Experts of a small language model: 6363 steps.
Below are experts of layer 5 (counted from 0) of a mixture-of-experts language model. Rows are named router (the router's row for the expert), down (a neuron's output weights, with its number) and show model dimensions 0-191. Each number is 500 + 50 x the weight over its row's rms, rounded and kept within 0 to 999. Numbers have three digits each.
Before each expert's rows: "comes before" lists some tokens at least twice as common just after its tokens as in all text. This comes from a sample of Wikipedia text that the model never trained on. Tokens count by the router's weight.

# expert 78
comes before: " to", " the", " a", " in", " by", "ing"
router:478460467528571506500515478521465506460536446555444455424569493512459390477484548520544564532591552493534497577493506481452426560497534413343563442422509534508453498565521451485531594519436418582442611466531523551538507501473511561504480516446514505566488474449516532452535554444554562521538503460476510594438450465472534475481444556556564488470585427407483567588498536540519542550424483480581435527542459574439484412432554586411428457494554471496414432395442473494475509470427465516551509523485468541418499534491582588500562467503483493574526567489396509493523535479475505446
down0:487424526408449487464480441573471495483491475563460448432446527568430478563517443562465537473530489489498506528490473535491499582373511527467491524421615493533487393414471464513506537501429499492512485487472414590519473437476544608421420512572587422550442453403478466413540521438521515496557558492580472507604516402456461537511555537511492544549492478450455492413544484507619526520514390446414474519555496560522500466421474486475561522515526502472458552479566493508581503625514497462559509507495544496457543467605503543508478570559537495534425471463581464580579498535576450489

# expert 66
comes before: "|", "\n", " ", "---|---|---|---|", " 1", " Title"
router:406406472494508402515467531527470481441544519513458570550515458550454558561437592466508446439528497558474467570433519405489476577509403448407524588593463570554563571406595481467467479538487423448526490501520538527471487589431539465447438470506515541500444558572416586500460550484511474430432471525514472529513500465552535423440441504469500537580386415499523431491478448526575437574557455541431488589485478573527496552420546536549580525475455530465464555539572504545477431510446499489496475534481569574569449505515539404534513586476540538549456466535514510523504563493548477446
down0:523571514515517520557456501328513519512484532467439511485460493484527453540549492478501442453534590541566474427483491493550475532518463517541541517409504509512434449429528531444557498542612577505568497653531494423421460437493512493465460549570439445507574470467459408436489549564556561549473390495438565477436487521536527499568585533478514401473624470409427475526539523456508447507478511486543493480513476503443481495493582420619516446494506490510519419487502444514594534421500494570456498489481504649462475513442507537487518530564549536476439463467521553458432486522615537454

# expert 3
comes before: " the", " a", " his", " be", " their", " an"
router:563441543598539544515464509568458487415552476515436572523520505561404482538521455562564449425564438512628441530498554492516502554545472508456463528490500519538440461466521517500451436528542485495529612496513518498523438531555493463446553377595485471494508513464470428463456478471488555587549599535480589574449586533497497512533485460465515487469443414519525464570577451554473543433527480484541452428438401481524399527444495539436574494509484486483580529489594426502415502435465547505556514394479611555418517527467479534533513526577446457561554478566563490474419470420469441540
down0:494500470499583513560581470518486571538497452448442500533533513590466557493531540434506573573450533524475515567416524475565503451492466511580464555596459441507500502513498497587504433496608564454442483471557505491388514441471469459480543536502398500590458412672560457496480482425519504376508540551488496432524434571567430480547481555389600499484548528466435510445496465462472489468541411520541515538430453527454491510442531509521426571492558523476458467517560458569453483516578474481384469489483490514504422507510473480504518457552618507478407509575495433402461474502486550475

# expert 20
comes before: " the", " a", " \"", " and", " his", " an"
router:521483465621509478528480559633430515475524429436418515488487444470430463563537511420507561431532570446573526604518553443437478427525487452434470440591427494437561557512496481433445399572565588530432522493548446547550420532528488506494502478542512453542443480515571551607496527418489586506402533567544538552521509485502498442500457503533568463474446450545546451471549609595564553509598420562440500478403512447441489535554506467451450497500519448484563489488492508473452498448430535498550541482519572539481495475477466518533439496425535468445565510546580508514538552468419523471
down0:566479462532573398444492471542519472534538410514446556552481550515474434568508529609496496518489535507399438600488496434509551417483522462525532420523462474493533534526441550454552439619539579522492465575533491493532526576561505449528589434424466555532448425514531469519522499531429487515401478422525408534512452456502460485551575485545520525499467518517538521426418457516354507482509498573496462585432480511445530454504534536483621524425504490506470545498490559520494532458383512429502574538549493518427479541389460480500387531505441597454599478566500502520417553514476498466

# expert 18
comes before: " of", ",", ".", " in", " and", " for"
router:585451453491462485494462440448400490476425574531519509504585516518497428432529479603493622555474501489593505506450561554556506388496596510516498468514440464487446534487485507432527551521503527593482501502555583476512492542517490505524589558570480560514475495537441531556457528558530485557603563516526484543526463436602472516460534510480445437511558532469450479486441528573549471561522452467547431469510477519500510460512602434520519459525430508536521453559563519491377496505449394525406529424554528443441547455502468472408463439371483502480577534408564558554471393486438446444
down0:463461521567506503436564501432575482491398474535519527476462523442495379407542585491463369549415500585529531557510414501436414509427528469472461565499556479493541539506528495529511613508534512503587552470474525496530515492389463477527421476552585574580492521497569587524559501406428428492519551459451486502507528412432531519515450453508498521545489498508492490567466512474587446558519453584507513532522542523551474516486445559564629508501409498541492497483460494465497541499508473495602526358428508502562476488429547523511516481544482455538494446397530345502548463491508512560

# expert 4
comes before: " the", " a", " his", " its", " their", " New"
router:472402507605530588502559424574453523447530534535512582472468459453466436563525457552589532458538468548580445567486571531487472396528458516494522567592438489489434525581506566569472500542589466602489516478518468427477510527439469455539466421482375502507472469474532400488542569539507567525515561496532604526486565572563491470569454478470475458475471444425510565492523430549443584410542533449577467422471408481503419489457521529435500543500499567456548484500445481500493534496452556482557507502477516502453437500484496547569499418585505419379450490569498519430468420463471517517
down0:527532505486506562591468491468463495556550495498532524543541409636478505400552488530554575447475455476507488535427566513551570505495442481515555626579455487454553532432442447395555544425548487477426513484403465441431476550511523557427453516451591512466548514423529504518452493503416450386514528553467461533519537530528428522540561599412606590510453440453456530457467553446415481466492431488464431468457521567488469507566510547512478461517438616524456395529463500508490462464534433482497492481499482590570510584501436461525527450545524509545491559473562521475560561531439437495

# expert 47
comes before: " ", " 0", " 1", " 2", " 3", " 4"
router:444546537494533469503471519428535511467440478512476551438433399503452540543506598463504458427461467465479514460600475475514479528441430611514452572530575422573532576471512440573461625502420502406529520500513450542573541443445519466569497516481536502473475532464493412556551383515496430452494479514539473429572582524521452538477433498419414574566527424421565556439469467434512476527465511510448428574482534424518581546574554558513483495572517578472472550477442504549520538478514514479426455496430553495564447564506475448626544469518513511506424585457430501521505514453569544465
down0:438561467478453445563507413484435471532579389554545514493596471504491505511543426538539529507555532561560535473543541571517408444517496528404518402482568510472412443557470547504495442473524504594489363430430493528471438466492535597560524559496496465509449566492427507551550492478450549515534473552467458548480494541478403496553458510483564474444539484547475546534593446462440551546457478521465571535497437575479487434534466420530490490580558529464542559487531570471505617562476497523527497455493557477451503483557525507543451378406600433486426484546520402444525512557480403459

# expert 13
comes before: " |", "|", ")", " 0", " °", " 1"
router:464592529464532454533495475452484507473540487540451547415428568558461493574474549428448507491370523503430478478446457550474537596512474505483471588514464524544581550476485533460533444479505568431459420391547449495549517521491555500595531529536532402515529495470569554503425367526549467515489473521507502459565504455466571517521514427451492473541481467443517459411466468480566624540407479470415434488588540544476526430410560597528511473522459575515490547467518536537448568476631548478390365511493514633505438520510503468528571508521541489505558530475505489465472502478526503529
down0:461457492479562515555508426510567544484495516443484490587533653480488408444589399485498505556601508510494569450523541597580400520539490513477471512470583665469437529539554477485508513479511545497516530489530514590517519458495487492541441520485485465496498564591518437446496471492481494493578435450396580524504456582488495503412455492489512445482539549507480486509468475468495599487529566383523447442483570473490585504540498517505529514404538414457388464458413456470510508502481489476592537429464447539494575519352513500480486519445406444566505467575530463527468438478527562499

# expert 43
comes before: " of", " in", " to", " for", " was", " on"
router:538557554573556515511427498494522492402391562479454468519554509445524465468503463565565609535548538577566507491559540505546511516549568480529480471577429445418426537471533452428497553468523463527433495508528495571528461430397540518583476465470535491585570510500573499453575516504559552505485563453462485556558432533512471558553572495479474462453503551465387446597514495562542475503575538506576501524498520539549429415524498436492479418448495509456510516569553487415537541434476452578482521424554490444441453360489537534469507512400411438475501494495495518483571377445520403499
down0:488480463477494434491482428488519515521492504427468405612442501382555494458542514532533434461392417464431511513568462432398473524515435463531535482589474552470567614505453451517464413440505562497525534537465533459518522464457558585525516531463559527534477519595522528578508492561410546479488579506565551461432526413403380514476502520498518485483545539555497613519492487541477525540459447542431519577497498413572554600435422552470620555532594509515562491510469474534548499555464436503437424511511488463508519515524481441484557480458410507516515573450515505440465549538553424531

# expert 36
comes before: "\n", " ", " 0", " —", " 1", " 2"
router:468480545477569466474439566457434528459530576538447537445434468460448530590416503428457467441496550487429485536514408488512539619534470502456494493534591489444548513511510477438559456526436466480598585484545515412457508456430470481428500509470549486469449531493437531548460543525593464454468499486512447498522546387527473544554452401520539526518427448486526554483431429424521524544547467586447539588439551523479519508580589575492448454482568488499491537499567581455479461458452539489450456509458533560501395554487542388525518481565523632524411653513524534520567506504516531488
down0:476481504445519463554540371493363551435565463488579515505504518525507420509435514494471538470431470432463564474556462491532501531519544471518452457473541466503471596514587500576469537472524463484436425580452529568475472470423444574469516495558517555429468536401523497465464444471535574476434585492479470564446460385410541504406453451468419488526582540551585480514549464430455453551612491494565519577456423484417526491533508494549494498563526471505516516490443481542449545462426455622577556478492500534631438456526502582588600523479517461504530558515523488469490519472456547499

# expert 16
comes before: " the", " he", " and", " The", " but", " which"
router:612505509516586539507555570523524482491503502392428562576541519462586493492466480465504475513473456546534452524509575419517452575519467551491548487472473502489431509452553489438490462481486503541455482618415507557458507531520428571468426547438532499496572493593419531500420438446543569508495596484416468479568466560557498471454423533539576523483493585604493578610411565430498406488471526550491494495481482473488493486475446447502524511493564398400522530521510484482422463445492432496555553423482498542490466372485500505529441505465424533581417478557466613468544546533507436580
down0:441537504538494438432472389485486648475602489501486538557630449545458448584542445431436607546489536603481527453496507504537528471433441538482505427404459489493515399446462456440526524558484488533609483419485504509429421544450540595529493458459497553509423470483495543452435584535520513476503486488489534538499513531533446539506484541551570490508529495569481427531379518500442451546443559533401545431555500471509478512442507566505503504493568500492421542479566455484486443478470506453534554511565523464559579621474586422490585511519472452489511490441535484561486534595423459502

# expert 54
comes before: " the", " a", " his", " New", " an", " its"
router:484452488537548501488494506560409507492544501477466572486540539455432503567571452575592549402502493478540493553472513559484470419515575603485500613542453477544435577513494537489443442565567591518473545532445539513461489505426469416484530465536428552412476487482455439547507582580501543612564503539492557587488503526563442559521430518445562541441525428475487524507529408598456579466486510471534380459484380451528460557486509473481481525503461552477488472457491465590474443536407550498499559571444479505469446515490453516512429375555589465449491563579577453479452491494461481540
down0:458433552543445420521517467428488451402553475499478626520400524470465466510492489567470557418590451532482589464494560387469432454472503478489465504478466509445526623519484490503507512506544527548513488537515493528503592464537470491508550507555494471481354456534418447494584427476455559479489415547416472457508478538362421583501488506614584571468435516426409529515494485586562551429512466583418493516414485514524487478595472476584566535483533477538510499588477548497487463524477504503521420475464503553554504518447494524436579443547464494578526532536516508583529462507535557536

# expert 5
comes before: " and", " a", " the", " which", " but", " who"
router:467557570582568597513504526577528503533487408381510531468490509456446447490515470404521516460466536530504481475525530516534473551484409602528522484480496533407428492444557599454457480483433520488461461583476469576496484459523547563498499482500549483472508494544531535536417490496539475454433581467378462486505441494527507564466391572555607411515525560573535585580571546493566507520530446554474532513479465426457450472567424450445424475456535493388482530545420448482454550455499525475434536503475480461577504399490474535542461550520588597547433516516428553537556528502503417579
down0:507362506566476503623568490495511534430517610489515366570504496572433575478587463483512567504486491477372521555491485423420550453502498576506506444439502534517619462507536506548472554497531480600456464432503531509422489517551448543437523436501496499555493500455515547477391548443487405494432535552481519476393524449488517574515521488489543481515509441512533523558464421422535598497437575494449525471527512525506501562543454495529551497468504470513476431491487525481482440609469457529546544581452489568465547486562546449435514530423467498592462561404518498451430496525422457594

# expert 49
comes before: " ", "\n", " 1", " 0", " 2", " 3"
router:463448482466529461475437553454435519456517442488511548548427475497469571573448558461556466431536519537426515539549442505540529616471474534490478538553550501429525474460496470439503567599408454472579584509584504496410511495472565490526464527524537523444404563582423528549487440527462511477401460557513448534469585386583435521499432486559470526539445425495512500502427425590555450503544489546401490568484533412510454549530580538511507532554543589488500521490523453516575492475460567491517527476438558558542444526468503461532455462486506566470394653548572551539539498432555517462
down0:506445417515585491518498424508538582553413566485475446403467440424566486537535571565569479442596468472506447517498566495417461439543523517471511524479558517447436451540515482513430452516499546526461548582487571530528540569533559398458627436514444411505534521536481470592510479570539536614523507480445465521504474527507510427546481570508493580510491487511496613565518493540469481475539575448540539448523405488524504507487530372458472518559433402506613476416472573551553500507518475533453386482558481485476412485400458477457466481445528553497542447500517502418451488521591496500

# expert 71
comes before: " of", ",", ".", " and", " in", " to"
router:505564532557497498515592457430611501543433542479500442511578507418510490426421514506508392553522576498522484469447475574552504448499514484456464432543423487468441523457526441432550569461454491533469500493492598441443548474439449538521625466545572417519511508559504430590541516506485511462599488519418591415545482543446453583527507505517426458467463608556483424562440550565477468477470565467530495472401503545491607391503498456497534514507542461455580514612506579496500532458546443505489497405549552518479563559477447532420514553412527497529535527443538470512465445502501466572
down0:538516488493436505568439572419515456577412513487500337473524441577468595452465565512545523456559495447440502490484464415531554505524521479398555529527564494457465494424530479392450454508407511494496516433446474438487493453516537538438557485523517527573503387518493439443481579572552463478532500573514436552450483494448528480491546503464382571514495566569494542445484467517526558478389486453550535562549501502558535461581509483515507471496515508509505582559521599406471378576577506500444455523544514468558602471634506549488463525435517540500559537532507457519470456507485480588

# expert 79
comes before: ",", ".", " season", " he", " was", " on"
router:518452553479445558489516502389474488428470480437493606537455511451478558537545415605430477630421461506524518553472541538541484460534521568519531452502459521547450506594517582532488551529527601562509455533470552540447514484439374460519453455499487492470477485533589523416458517593520582614558448467447533479565495507496515468365453520560550456430504483470505447471450486510427491535563483477514518495558488436579480426487458531487558542577573470519487517427496445477402563505511543495436543506573453476447413500503525537402508442562470440423503540489555601454543401532505497454
down0:466512584517490493442534562512494478415477549455534491503470576500485580544530504431399527509559577499556586494494443515521581490488505474470522574450546395487453567443341461506559526482507515618528523529613533502469472568525501510479417598559601600449588496523446421458474459486611510493473502515474487487540481468562494500532460482484447534598516530470498577561560506501522476531459498428435523511391462463473618474542530423493492480437424544479520469512478464515539462478442526566449506492454524614481416450372483552502467509462459488539498556454537492531563425403446545492